config = dict(
    experts_per_token=2,
    normalize_top_k=False,
    init_std_router=0.00807,
    lr_router=0.000722,
    n_head=10,
    init_std_qkv=0.0389,
    init_std_up=0.0556,
    init_std_down=0.0556,
    steps=6286,
)
Below are experts of layer 3 (counted from 0) of a mixture-of-experts language model. Rows are named router (the router's row for the expert), up (a neuron's input weights, with its number), down (a neuron's output weights, with its number) and show model dimensions 0-159. Each number is 128 + 24 x the weight over its row's rms, rounded and kept within 0 to 255. Numbers have three digits each.
Before each expert's rows: "raises" lists some tokens whose logits its average output raises strongly, later layers aside; "comes after" lists some tokens at least twice as common just before its tokens as in all text. This comes from a sample of Wikipedia text that the model never trained on. Tokens count by the router's weight.

# expert 13
raises: "standing", "/s", "ball"
comes after: " the", " a", " his", " in", "'s", " The"
router:135111133104142138083138117147106147129166127148088131138063107150164109099125127116199145173148119071111108123125102113138148097183106154183124133132139168124121140132135128124149148129116140111100133122139151144163076085110113141143151131134177097128107136115122140145128113121142091087126125138142117149138075100144133128150148119139184126136153112106162120092135158121121127126125073154096142090121149124090136156174092146116121132161134130108115141134100150068125126118118122
up6:158130140121166119118071138131104146120131151103109167120133118176126137093132126149126167092097134100121124141144146117153191139142162142130133128146152160104147140098143119135168145111099125127174121146135105106115119144109096093118103083161108126129107175145155146148149164133154109130103069114129157151161137126098140109181157130106146104106136148134137113108135118077102131119138158142132127148121122172177102188125117128114144089141145118133104166140168164150132100135156172
down6:163168158125161123113152153166127152162134122125152149134125105152114120109116152160130105148128175124117152118119130140090129142114095121097159155093112137120112102131112189131084124167103121119129128120126158110125145093116114107144149086183142115121142149167127145109120128088153118162111155109133118173130078134161061122125146120125127133138105083123125080150156172115132094139125118116132067085177147136117153129120089142084107109137152105098140106124147137093095109120129134
up7:138100070136089092138124125095153115128154133163150116147109157125111120109093109125084209107151143065145121145137123095122111145140116137114145172151145110134151097117137165124163107145144116107142118153121132162128166106095104144179089165116133137130123119116119143157122117147072106144121121121126086108123120111129135114164136116102130054128134180147123121168105128080124134151144120102126136111116154118116148172156123150112185085110141111136149130125132140139148139100132142
down7:097135209119125141148124153159162123109132129132101096114157122099137153132131117133139114134125143083118134140172152110147150135113144080152092181114098143163146122169140113130072121153111146123100087126132115098079084079117122130132153121152139123151155132180114147112121163131151088102103127155122133101104153110123156116141104138128151155149146146181138144089110149122127160133136164093064143135130109112117129111103148159105152124113135132154112157112111147163097125138117096
up8:123114118111121128094087184106139140116164116121121099127145121144120124133160125168133113138085121136090160156166108136114161147140117108113120127093121152150131120201147108095089138138170157124104161125106144146146141123126135109127075108101113169116129122089114140136178101114134184172123138144103142144159168133154150156087167132125149138126124103135140126123150156133145155134125128134137121131130153140143142081129113121154177093118168126165106135115138180163160091108145075
down8:168152147154096142121087182108122139093098130120121099140128118110183108151118125127109112109121105119126118139148139110142133126143156073156098129113113130165119091153118142092088107175195127103163126155102133111118185136094126146129140144160125151133107114150128119161109149084146164139179097135108160163122109117100121155085168109141136148136119124102189129104118115117115118153173119121133117126125111141122131160121104095095187137096124123130126129130091133107157131112163116
up9:100097096164126138148102172111146145140142140141174084120095119114145096166168160102131146102124131148125118162135076112125074113140138073146176147143152106105141120115137106105150150178134095108158135149103141145107124106156121108120100099110115106085115113110111129152120130098180121115126106087137125163101149148126102109179105115147108128124140094079138130124156130145094098123157143114134124131147125158112175097147090111151107135093130162129144146104144148144145097124146165
down9:112162112141143155145165108099166169129147152125159157126106091119141126137118163139123107173132118115140146089172132114145086109113120128135118133110181154170149114122137159089067149138116157133120096125045104148103160144136132120145144151132115131113124125137157142153164125130148166121107160092084104116122131130110113145126141163130123131122121127102118145159106151168165151154130129135103118125148125076170148150164123126111160141168104109118175140101096117110090155104162116
up10:089084143127115128160129147136101158132144169137126139114132169093139137150162127142110076127109107127131148118116138121091100127132126123112140112138119137115145121128147133117127121156070117109102138113139098084114202096120112129115124097147079140116144078123121168128117164113149145183146084124169183129121139128129133115120130094106063120153107105114151146132172157137124092117137132093129121160119105132100140133134093110180159137090126152085123135127097119069153147141141123
down10:146134199127127101133134128077138118094118168126138117112149137093101156166117098194118130116141136083128161128125088157143112141128110112115134162139097127101137136140121173106104083116131097106126104095123140114107117142160176149145144117136115170131121086144096154145120111137164119124136181172110160155088133159140099135130122114138124116173072093130124123181156132127129145140073102136149120138164124130135146138065128129150135148134131103151133173116103130121137153116127138
up11:148132102120067147119164110105089139112156164160133160120137118120153110164132125149147163096080133140152149130134108109084127153157106150162185165103089104151139142115125140117121150172122122142109108153146159113136111133115121130170108168142140117078105129103149129140139117084126151151162139104089115126132129165131145150135157130135164117154138116151165113111147162143091116122154084108099155162182100131108122169084107092112123137128113147109133127159085138150140140127089115
down11:158123148174175171106142162153114106124122097139158166132110138100128140121134115165118122103151111129114172104093105127140126169148146155150118110145132160116128152091113138135104131103094113142155103084113120105131147123110176134098160121142122154145130113113131087150171132178134110097145128107168114101119091093129098115118091129125106146128154151138145149158135072113172150141137150098087149116085124095158136129137111153122162109126188142135186138137187141118143119126124129
up12:172103113115121152146092164093135144151140167112108136120130128127115131142117121149127103125092110142134154116110055123099105124126122121130115113111120145139135126161108111123125144119133092129135142140163147124099126113139087092108091111146142146095143171140161145139148105131173124113127124142182187072094129091099114134170121087110075128111181136095136155135130117107129128148133160158131110131178161123098155109096106110144129149090144125119076160158117158102142103091161144
down12:129160083116101129096202121121112159115134123123104122109129127118131156106128123139079166078091088123138123137126156100127151131159165122102147137139082135143105110144124110135164111130127141155149108117125114117120116152120114140147117126146075170154126132092117156204152123110150172126131118113140116106161129096157142140128139124148117127125134077154144131109097131155173094115114068160066119095114082137155127120127122108127165111128168140128167107127089136135109114116138154
up13:100094136118107147158107113120157136145133169152144178157125091115171113134137072098122114148082152174116161129109140145138177105191153079160133138156110141125146161172126080120077127157121117123121162090092128098155116168128125145097139142135118072137120125134110149117132142130127127141134165128131156120096149151163119148110172147101091152141132089108126104118155150140144142137113114131114123153121083175134139128114108120114119113130147114102109142091136155128145090131142163
down13:134109099105069086092122136156111171139122150138144125173128138135118148127123116131102173140139120112141086169149105140125113096152164074159131153141131120165101140136134107130093118123115123147116149134135146131130141099144141143149132121144135101099093123181101135131115106141089137107177156110131133112124130149099162146111113135111094157100173142172132135112129162141131131142144162101065149119117128101086105113137182157145119112124182103168075168116130102095123136156105136
up14:071114138160117147146152148141124124115189138172146132179096134152128121108130183123146100123158111128151137156130106113138116125133115115160094121140159119145172130108086129200165129118158079121150116123113122158099111111152134118117157106141108113088135111103113148161089166163136112121167081162138136151080147128139087130129139107146091126138150082148121164142129141113129133157134174122140088135135161118094178121148132124114100143127144094132126135093142146120155136118148113
down14:158097151144132102115134117142172136119097106091166151103130119143129125134126111147132133115107117118120139096161168117154105101141112149113147130136155130112111135138141163074116165162080165111122116123094141178136153125129174161131113183151126141116131053116150103110104114083095090141138128120135118132081085163099127136109139127133118143125176128142126159167136143164123145113131132118108135121128125089184156119130097137116110151178163159151190131108124098103116138143131120
up15:097151118123088129112148105162114125109113134134074117169098128151094101117149158088124168142117142134107153125112132159123110128145166118112172125128064171142114106164157116098099145070137124139121130060131160119112110137121136151113110156152192115187135104104169120171160122093130125121140137136134110135137121140129146149124136124149118119105116147133117131165116155101129124140134143087154145101128132174148097145168070131117151098141153133108158162106136121146141127166108123
down15:142117113137099106101111135141139153151143131114122145152128162151106166133100110108103101177107126155120124157123128144113133089172132167132103121116120088112151108118122133124156172136126159162162148197095118153150165141124093164140155155049153088112131145113115112105174156153159106147134107155132135104075139157134164128131143140123119168160143112135154123105124116149159144149134112104121150147138102121133127143092134090127147065098117111093136111146144100108111157094130148
up16:137133193096136136113170131139118150149127117120155138100132132139104095130130134152181124106139108116133176137156123140123127153143157124172121109136143096157148148129125167121114084174101125090146111086117151158108089121129113125150128128069138176109103149082133169136138120097097115168124105176130092093171094103093130120143123176096125123109101114116086110149113143083106153129117111161147092145141118125143144126105142133155128143166125134122156152112122112165131092109164120
down16:143146142122109100121158092121122138127146133127142135140122152099147127159130120163107181176119106120138139073117157143152087187101151146173149118137128165108102142147132137115110150118091093129189083106122128125102132113159089119119118119098101143099148149073119107147095135105120122146110063175143156134145101106116103147177103140133123163118133106160112126158079137134103145120139125098161117121168137142129168154122108115122102141127103112154164152109109100130118101163131120
up17:107111150103098122168179158093165126115155144119110156111161120091111132102126194123124131120070152127149133128152117153149125149125134113161121127114151144127136123125170145131165116106119080099106116108097141089093149111169134149141135117148126092172103092143071100147126145150135170150149105125105164105147105122124146136116168146085136117098153111144149124067161122141107115130085096149113112140110164140121131138117127160135097122136159148082120160164108168129127117144131143
down17:130143163160136154104109127100093155134123143126150123099151193121133130131144109159147124146148162146155156140086170142090113107157113163123139147133132133086120140141125119100108167132118113181123114127132144172107079161156136121119131106110104126132136150131185127138119156132113106141124120164138097123096157128130143067141124156177171114142128099144141122163109149091108178141152111109080142117163113114155111119148105132091116138124118087145167147155082081104144109135107147
up18:145144101125123094155138172151096152103107113152152128109076085102119148165145121147154157173166073142090131149093129143161152128145091136149132153129111098152135111113161157100114125139170159151148143130119127116149130142113090162141170125129166137102143118161154100144177118117156137159132164140117128116079115134146150109094124118092130115114110096170138153152146143141148144157147156084135162132151156110147126136159121134134166101094079090114104137123137089111132122107147111
down18:086107146122114112113126096154154124165141132129121158155137146151158101092157138097125128091146183163159121178140140150150142145121126103122156100113099136136145124164110158121157087139144140105144095103105132142164136114111125108099146171118169139141152142130114146117093128155184136099086166168118164172108150121101105126173106128127149123124122107133082118107165133152162139107139147107117122191143148159121167109119099138110099097151132128137127110095139143149147157179112123

# expert 23
raises: "LC", "aus", "urt", "IS", "uch", "ement"
comes after: " the", " of", "-", " and", ":", ","
router:096117102110202108148119115088132097134094112160122146143077136083124133168118127169088118132161125120181124110130144137105093133162120134153128124124112126140128168137151171101090132117138134128151118122130110145086125124155152123142083144108107110086141164148117154102098124122132165149152208161115123110139138168132153124103172148160153143141112168086110128098121117112110117154138115144125097140087143137141132128128114111094130148120159129157112105114079131102089115128121154
up1:108139121140177127114130101088067164136134123139143097133102167132082146151132121098149110122105128126103136150163164141146124070131098148117106137122166086146177113096142154178148158117130107103148117164124106126101101142088111123113089134159148118106143131124126146070126120115149137144103135078131157120110132118126089127141096100114135160162137107137117120126148143141122136145129129107140137120084140126100145110186119120128150091092116127159101154130097112039127136131145139
down1:148127101148102140092104110124135139153126140145113144105119115115134148120142118104130091098100116116133119168069141132100127151125119105137118079138115115112118134094093109163163130147108135116156088132145142141120132074132062132140117105139156086136117113100115150084137134136099142130123125078177158148099124149088141163142136102130104132165141143146120123114155094074126155166100139125159134136115131121111078109110140128148123133148166114138156141090081138202182106142102118
up2:141108112164129137142114138088160070093151162107119108115120156124105110128136111154086124107125059101119113125132106190136129123127154126136102137123137130107089129105145151123116141172126142121134081168126178112096161078172132111112129165173146107121170091141150100150128109138168132120124173138145138108093081117111124117102109114102139110129117138174100133147115159135144128132100093172157130130098134120101144109087095087128140153136169159123122134089123106117140111125131130
down2:149108137131117131094129160085152134121149119145109132108133092098092101141126137140138106156048125120102151122112153071097164127156153101112137098145122146140112104103141114135117091087142137112128106116123153103108094131102129122092140129149119149123113157118128122147106131107133097124129117135105107101128095115136084103112099130137091181104111102154084051177139122118149112091147138160150107149150150117104110160121166129134122107106163114127145151147094117170184099134113153
up3:147119118137125106116151137090147123157094147121154138136115181110147141089116117113128122113126148146110125184171117169130145113097194149157095138139114138175101155126146138161125136172141138165142129151085156115138116190125111101163102129126140101141112165132101175104091115179116093116167103149100120171139128148136131150113116168138129153144153144126132142137124116130084162165108115119116105128178093114167156096097113125100130101098130100106149139131129144132138094133115130
down3:163117099113124108141093128138155185158122141123138138150139153149148136091163120170137147167151131154165168097115124135135169162141117129094181124117129136091101142104124122144136064132105169137171107100113108143108130127067156171108091103100104115097121091146074141145157148117140166133125111100157151122148131137133093163174130135133129134146094105134137100127121096144151133123121107125145084145143130158115102159126092110153159125136095115089146118106135127108096144151132109
up4:129117142121112149108118128144117150135120155120111182132130116107126114146184188128118143175129098139110153130106131123152133161133128102218100131138131151160150120127094127165108116131130137172165120154132113162120111110130163135134130139145143145077109147135166116138144099149087110156094152123131134076132120093121168109155158121129132110116113130143114133108123102090149134101130147170121149132119097169159106131163111190125131156155132150169151148137090121160121115100183111
down4:118120157131108124094126168088109118114148116176129097126101104113129161153076105142105117143102182141173105144160096131113113116134079141116150120092103099147106119099119150105133145128080141123103092155115158131129142133150084113126156140135138128134118148122127143101137175130136128160135148112094124127138102173136131132088153128139101150138172118123148149118160137140183172130144107176106176176117115161139106109135146113146095109104117111111134076101150148117106174141097154
up5:092120113168122130141138135081131159130087139148090100154104137088142172135121175160128087153112119133121098137125140140139168156140117137149191134140145143124155125097173138116135125150145161205107112113125141137146137162118103108134129134129095100118135140149116150121133135112099130121103116154119130162175135165124108147111141180135123129130143095118174155131140124135142158139100140164118094138162160125197140100168125096153089144125169161136118168120132150153117109120089118
down5:103102096115118133091126188141110114169159114135123093108091112113158134142074113166153116148132142110158113154138156127121135166093129123122210135134121114103151092149129086130121156126124125148147091134186129135060127168165118177113119102099138106125116131155121149123124149098132111103138113156120116099169120137127115110155134095143125130144168122167158131127121128075133141149137125157114146160117176103160155131146134102137137131122118112100114112117091093103170117139111121
up6:162127136126141118164152144117145139080146132174088108144131078145145151111107112134151058135141132116156121101172124171141145119155133164137129108156109109112114108155145160105130118163169103153145100107127103156085132132125154115118129142102140152069102157105127185121136145167122150136139083121153098101132170143137085133151110144114150102155146157115112159097152121143134099120151158088112128159118144088138164091139124133151130090148131122136123120100091132122130161176136125
down6:142110111140103099133150122146149096149110126106132121137123166170150130088104097103092131091091111140151140113135169126119158144134182116114100135149173137103129119156130105152136109131095134120117156150158096119154132121102128107113062126155076093141138157109107158119130133195156108125147132138138144150156112129113176160100122093130149153119092183114111127107153116129099158135110103130153105117114101144118097101124102128115125112099112137158105120122179185171110166146150132
up7:125094117119108100163101103141176152116135143099148185112126144185170123167128082111127152137122124126142153086150133134146102128113127150176138155129147096088106120179133138126118162158122162104118159138128105109068138152143124136104102132145155145123130124124139152152114125170157161159137160107167120120173112137131160120164089117095103134097103156123140113151145160113073146112109127112126120101117109105142091127121168130150065110128093132144114108101113138122098149110131114
down7:123132128087156116162132134143155135113133115123134159096175130124130146099158138099123088139105142103148138123108110113115157167104103124138070178126121098112146109108135146126137155149126144148136137095124083201099144110159083135122118124116145141141145124152162102150106169130108169113128121152109112099099148131160142130151118131085167138094079104120149126108104136128172173098124119080119153131143170132115113117068131129115126137102152134123159147114126130077166128080162136
up8:116140120170152131123107086134103148115132134111073162133110157113116098149098153095110177136166087136136136110145119152170113138118103108104103130115131077103146133107112148153123120176152103135084114107118118103109156120112115094097115128142135154131143158133140198153106109136131136158124141121105135152129138103152121118103141156076125121127113102145129165115132099055124134128134104150090122084118138151166166128129141179126113155158133089123108170163131159116108095097154135
down8:132169126203134180084137114123109111110115102092124126144131148136127124113102099104129148152117111142148156100128093130164121106166135134122095126147155098106102096097115128146105132154129122152119117115117156136113138161118123106099136110085118160127169146129164126073106100139125089155107130160094065169188093124141111118097122111093137155116124116119108109137130148114127117135110145107117137106145112146113140149170179126111141116161131101122134116100137201094131121146174128
up9:112115090131120115191116123086137157154130141136125127132121157157147145141123145102142161155125161178103154151162072110117140093133133102139171109165122129184119128149140129080114145152155119162141135149085166139117110114112166126145166184107158119125152146159162106119163114147121144148115136095099115144147106143122123109116182139121144084116111147118125097087122130124117100148114136152129160128156078134140136113136116125128159100110107118129109144161098115178093132089165110
down9:156084122114148103121116150114139119135148156131111094099128097064148200156124108147129126159155146123122141148088097145136137094114129141156157114129139151105115135167141128142152130119124169202126103127116119102084163106112081072143134108115141148104095139142131088111111138101120135121160137142119145130085125128128146132126126120135109125156164148103138094121118133119174093153131131176162110145096139107113123143111134107120120170116135121148126173161135058078136144121100132
up10:075135128123134130150131072132163151117121133131130105107150122165108109154128102134107142161115187097166136111087119105125131152118106132123177156135161111139140142102150134122124136157191091105135157125104139138140118120151170112124130147136157126120147155158135116130155158147134151107184081116119115106110115159118145098147159121146142127119093183154142134116163109109114114145125142104128102155120183089150168097125134129161149115162128139176127142102091115104084068136136140
down10:152161157193117110123113172103124125110118116129165160159119149109132156132136104125096144132125104077137125148116143144131140130139100085191102089140091141150134102130095165123098128126078146197143090126117133101120112139119110161120108108093128141138118114097128127106125142100137144126151154132128137120169131124115140122130105191127093134141082099103147126101132200117159119100125118093119119143160128131115128149134164112100151106117080138118115191148119131163127128102117146
up11:143121150119136159126145159111134176140156104141101144090147116132153163119139127137169119086121153111140136121175093111125100130142130119162133088130139141148177167114161140165129133115121181175176156168136123144152114153114149138133124110136158132139139142155150144110112144151170115135119172141194120130077082119123149121100105070140180114105145147144153125121102077131151140135128141151138109124119161109151122127120144135155158102128187133145081114116145162135147114139145117
down11:109094103126169160118107101150112108098151145157143103107115143164118136169121138124104140119143128144070116158171144097105140084108126141120155150121144116169130110158136095117154106125094115124081113137154123142111118165100134166087143095087093130133113147116106076112113116140134084139153141150118137110104134143103106176122111150140136174114143157124139119127129115148105060116083106116134116105119176111125168140172142082135109122117120128143116132123155121125086104106121188
up12:116127124139099081157119119104106131146136173098143135130157122124147124148138075154111131113097136106104135111138145143132162112138102131175110133104089119117112165087119133184096119113127143171164132156152129140114132152124172144147086113151169141139118136134154101138117077143165117087143163118170121146159112099158169123111111092132112119118114161120116137158109162165137145133134160075147102099095167126118177116137143134135087126125115122128167110078117091101139156107157112
down12:142148122127127174141197162154116155098144147145177122117144085159157134099148105116145118093138174150140156124148108158116103128130141104157113143112144141135095138105143149129134096120127168144107106120139120185090113097085102134137119082169115157109134114091176145152115122152123152147107072142095120112138127143140122112149119121128079129093073131137122098115152110120126140118124132114107107136145157079135102108099122133127130144148103164102140095077105088110138125142117172
up13:095148121094112109125131078090122112119120103152122121151121132115144159136153167118073130117137140167138134132123090142135164097104150143086137107154119104090081140132109150159125086107132124173112136106128124098141115139074150121132109147145154139102141149103070105098151155108122101163096133141115121138156124129115178120140123123102082123172182092133126121098172114083086144150090121087114110127120148118095122115139116085136104169108103113191132136124131118132120128139129120
down13:143146094152122138117135148135125102116106174115121111114146147142092138121126133137170127121120122135156149135136155144121118174133128078094158144108102157150151167094127144127116146123122150107107151152107088124093133120160098119107155131156133108129137124156142133162150071081125153103137093086124124161125134076109154162128110101108170117135106124125117115114125151164126191138123129126146129111160116069156113175143197140114173112128117157114124122122092080081113104133164143

# expert 30
raises: "\n", "|", "\"", "Ar", "The"
comes after: "\n", ".", " |", "==", " ==", "==="
router:127142116105129164121103155140103114177108113118149150113102104156116158167116173139103141175077090154099133125144147131126111098117139141134162113134099114152148141092127147086123184092154136140100143152114140112125138134133139124112130152126093140076104101108134167113138120121143123150126109152115069119124093155134157110136170126113121167147176109148116128092135121137080157145117072133099152107149113138103127112106106105106114155149137107185156074115104140154105149113147152
up4:134082133143100136137128140089135092148110122074118139144138152136112114138109144113139142124103137152153125113153160131134172126118147141119080146139133133149114167155099149130087108141148130139173137115158129131135127124110150137121157096185145154103123154127138134159147136144097148142122137109110224168141104137104167104110157144118150099163084148101164143118115147124170157108133136160112096077133129096165145103117094115135107151099132119129156174151134167167118118091107126
down4:125150137092146171098087123145113153119117110154136111099138142097092120147170175094125151117148122152142135129122160121102158158136129095146117101121113151094173117137142108128113113158109112127123092166150122179128122118128120114156116143120152093093168143130133123120086126155135123075152167141154126074137110124132176135144070098087144180136131122134152169100117111118132150154133133124128133111168103134133123163074110158155147125133078129121138107145191132086148122123145127
up5:102166121129102132096124148128116126135117117146150107118181107154126146133121132125169133133177130059128120123165131149115118131142095112159129130126150142151046133162112115165106115140146103142129112125151151158136124137100138149127124161143158110125111114048097089108181147089152128139157097156151102134113099143123161138125123115124130176103130150143127101164096096154161109123102148109128131069097132112149149119143112118086123114132173117119116162117154128132090162117150106
down5:124114084129159184116161095134153116164138182140142116095147085158114107142121145119142103113152148127145132136118133127147089130122145114149127134123126182173106094170110156099098122136124149171169141119141096117130139162124116131108119139137116166101116120116116114172149122182150113213124114120139153136133102107144142145127147137144112129131124076094101097117173118105106116122198098141108112118156126107144118138132113108106090085122118155129116145110105122089130124105089110
up6:121160144118090114082121106157134173057135144149132149125127103139146128135085122136133111097141136155095141118157139140089122126148112136142134125151126120105168142153122160170120179146154082171151093094129122135078121139105096148079113140103135131133151105135098123128124138107114119146119102142089180124090095112177115176110124114100140131112159149136086149147166122151127086143150135097139130115114147119150131134138127142106090168163124123132157144170117127116126190143138158
down6:127115149110102142105156109144092123102110148176066088107151160118161134125110163095119173096148155122128134103113130137099151133142153131130142109110119094134128146194146145129150098138107126147140131083146113088157121129126085138138127077165147150094086107108127128163159084107161114151156141156128136102106134164126125131098132117108085145137138093130110146156136121144155074108120109123125097133116075136112122092098107111132113130150152139123142119124113102087165101144090166
up7:112099111116142173137105159148141118137127139152134141146134124167147126144126081096122138131143133137145156117121146122076146143208103130125130153137161098123080110147107167132156092142133138131106135100139098149114078155104096159116127146125120125138127132142128056161153165127101127153145126107118147087133121102159158107124134108122123108172102133178122128154131143113094167130092133142111093140111086085110166127165114147178139140143092125135161141120102095146170135115150099
down7:130135183137100091131137084129111115116125166112131117136127120105115172131132119139123141128134133139099109169141108090181138105092135133110135133114109141150171171138119130104117132088140150106118117086141169127130176063140129112135113111130171099117154149093141179064106085165157097098131117129098111140118124170117122149172132145123154133114140082122120131131129110153148086130154145130146133142090159145089119106101106107080110141125141162138094110146140170095151113133109130
up8:133117138150118114096157111099112147157150150170114105143104154077130156128114109132104121158131133113114132139136155130130142135125097118115125110167133132162125118129077112106160122147173093148147125102135105139093144148102172132152102122124150134157095136109114143110167122116113135156128092120129116123153091181110155161126122148087159087110182102199168129103142137136069111150129098119129085112099168117140152148136099148086108146181117135127166128142114143114149127169130154
down8:176154117100146133070118146120126120154146099172147136143119142093121126151135150095135108130124104126156123113098116118106103163134134140088102121116207117134169121134143117089121111085121167131157111133126166136122136124141115103122132082167134155151122089158139108141137109144120159102106175132170151177165109119151115139117130150161095098125099098145140126115143138091133181124103115150195099155115129108113121109138132110134095153100121115144109133125092072165147113128135147
up9:117113078133099139083116123134125139111116152094178121090128088136105100134160169101125121140083134160127133151125110086111078148118091101110114103178140129131120119116097073110122120161126172134110146121119138084112156158136137144105148090099113102143158175117104070132108122140167135143105133131087117154140112120153122109127121170110128116100143137131120111117156123153138128169166141131138140145152184141088165117126155129124154142138129154118137165161119147141158175092124103
down9:163155116140152123158152095119144139141150143152162133139143130113142127157115082138109118108139150130154118138095110123115103143115126139140131184146158156117138143098118135103120114070136136150135138132113129149103086104128138160152160146064124093121118122092160151089121135135080138119104140136151165142160157145068091112105126097126136138150161146159157141128126112117156141094137057093120123110144117116150068124111113112176118133114128098155101092081159110105144096166126145
up10:087142117124136114075134095156087152139129152159142138076155103183149088145178132117141122097132168149118127154102108115143138110086172120110117113135160144131116147135130116166113129131131117098104128112107146081134134151126090107090141132095131197147152120156153160141156117103112131089072118147133122132106162107131130121160117112133129179114133123146124099139143132131126151116127087146137138127103148120109154113181084137150170126115158076125132122144138170173155121115126108
down10:161132162107095170139123144092163147137113120099138149151091125119083182107097096144130124116091119120145123125142157136131160129146120159126130115132091145146108140105113148094122139103116108137120144126091154138108116117122189134141132128129131058120121129082106110084138120104132131151141107143124106147113103145109139170143122127153153086156105128176106113090114111185134122128121142150094149097145118095131085140119159118146106109122115147158140090088107075161098162139070142
up11:102128123132140095099139127155116087114125181135101157121120113120110098135124122105142156077090157108118103176188129147073165140113133156111121088162139091153134155164118090141113143122144096137126146139116145142100120132088154156121095118141101115114153152113121138162136166124129150110104140122124113110105102114128090151083132146154110156158099122107160155155154145114148146147157106121102075115153162148099087120138139116145173130160093081130145150154127152148134112127166104
down11:105124128126120120107120134166128095101121134070133138120145091122127079084145109131123103149108135171167148129127118093114084097126122173155138117171185126075095165087124130153126126110126150109117122139072141132135159132116142101067149125107101124120156124111126125150117084150123112122148127118142111093149130129130129160149158150169134134139109162138092157158142175139137122132113147171171115091158151109088155069124132135123144148112143156129151110110163109160127107150132115
up12:129185152133106141130160117168133127127119202150155122115130167126137086149130069099139138124126111132154136137156164122166135169129144128092128140086136175160109154143178145131113149122128123155110094147153132110102102146124168118115079115170117099108140167143158165116147097150125106085141149070143142136131126101124136157156102153114116136112094149141139130121122131148145154126159142142143104116162154086124141116164119085117135120085112136130115136135136087129098101122121177
down12:097062112160171135099140131094130121112110102144131124139087104144171143144118127111136118090160139129095148144102134168133116134148133107145111134136126092120130071155133132145091127117130104167113135116076127139110154114146115134118179145119132111185103136100126114073106141072129107121095099181092081117146143116125140108100105099128132132117145139146151107102125090127134114088090108121128159135115130135123120118154165150160128161157150128098092161136123159136136162070120112
up13:125119166086119121154131170156155171083111104153137162148106090115112136120108126140104129094147146165136133113124095161154140147101150117121143130109124174160113156101120165116096102131171123158095102122101106178141122147115131162134159127116157117123123175104147161163112121140092127104108183163130113117100182123119136096106139112182112104133166123127108145082126083132141104128093107097141113144092124118143131148158144091116130132161138152123116132161159131123130176102133117
down13:122121083159111151141144107146094096139136156127110133137143149129138083166127128096123126119115076106113094139148140130153134157126135133166101125139104130089092089134157080128107124161112139134128096159137137134126132119142097124085102143099063143105120088147131124151171124134159095110144144090105132112086078117107105117169141096107143141089139135127128116156104162099114120090132130143164179107141130159153113086142129143116177141098125116113132116095100092172080119153132130
up14:109152125107123130103133133134108114110056148140135118123124126143127139144144103159090119154106095089103127144182155139119136139142095132131093193089136131112133099108103146117115116115112120148133148138122140150167121170122103102148175156123142116103099141148074131199135092135131086140125131142128137126121090135137146162148074146147141168062133133130117091155149134150140151086129166098146124114129147124139117120161183143123111129126116165127131134128135150139100114092120068
down14:129179156123163133125125137155141148130147124138160162054111094111101116184122113149141095122141143133123144130140142133128117125128140136143136131114095142138100085141157083098141143116132132175120102139111112132166158128125107134137130144142144121107116133156131132171156103108157086138113100108111132145166105133175147148171100184165126136157144102118110100118129129119125129100106143142142077104191096123154149140145152185143098092129131133066120124121168086108123094109111129
up15:134161097155122118089097119142115107115085148146135114118123165136111083142154131105117149108128097144120154142140104121122174140145113129098176131153097141124123125137105105112134124148162120147139156137142105182094098134128142128076144089119154117110105083127159127123119107129138151140091141162150124110103178185118114152128124123105079102115125153111104144125167095118144106093137151058124098119100119101137170097103130134141159124171070158118108117117139104146117123117077151
down15:157121145075151123139148118107113148110157118152137129159124093140150141134104086129163117135146165103136137145128139136136101120097173138130109126115146109111115116085133130140111135113119121102148111148122125092137152119126153147154121164147103120147135159108090136140133125109102110097138114154108139158137065075122151108138077144146154109125147118145146152137075156151129156165105092132144136093133135181136055129160105096108095108088175137182133141132092141090102135142178139
up16:152148139112115142104158087139114145118142140112149135090161140135154147127113136090154147138138109127096140106076110125174144153085153149180124092158122145128132111156110134125104169134129107127124102126134119132130117111118179097071120105094171111132135123095153118109135155135088125109105161164097146154132187138183159101122094120131147104160126101172118134084108136114129101139144167138104135151173126164117115118147137131131132143180125135140170138131155086098161105115096124
down16:110064116163082086147062146118125120115123099133130119107117118122103135134130126125092105107144129170177120143159124145113110109150133124110110119128129139128096133104120090118116120108102154144091149138082126099127145151156114133118154147127110143093137168148107116153139092120141117113160096112145115123135069145107104196107139094121102116111126158083116128120182148138108127128101140097118129134077132100163143148127142109098119121120162124092081088099111130174096144167145149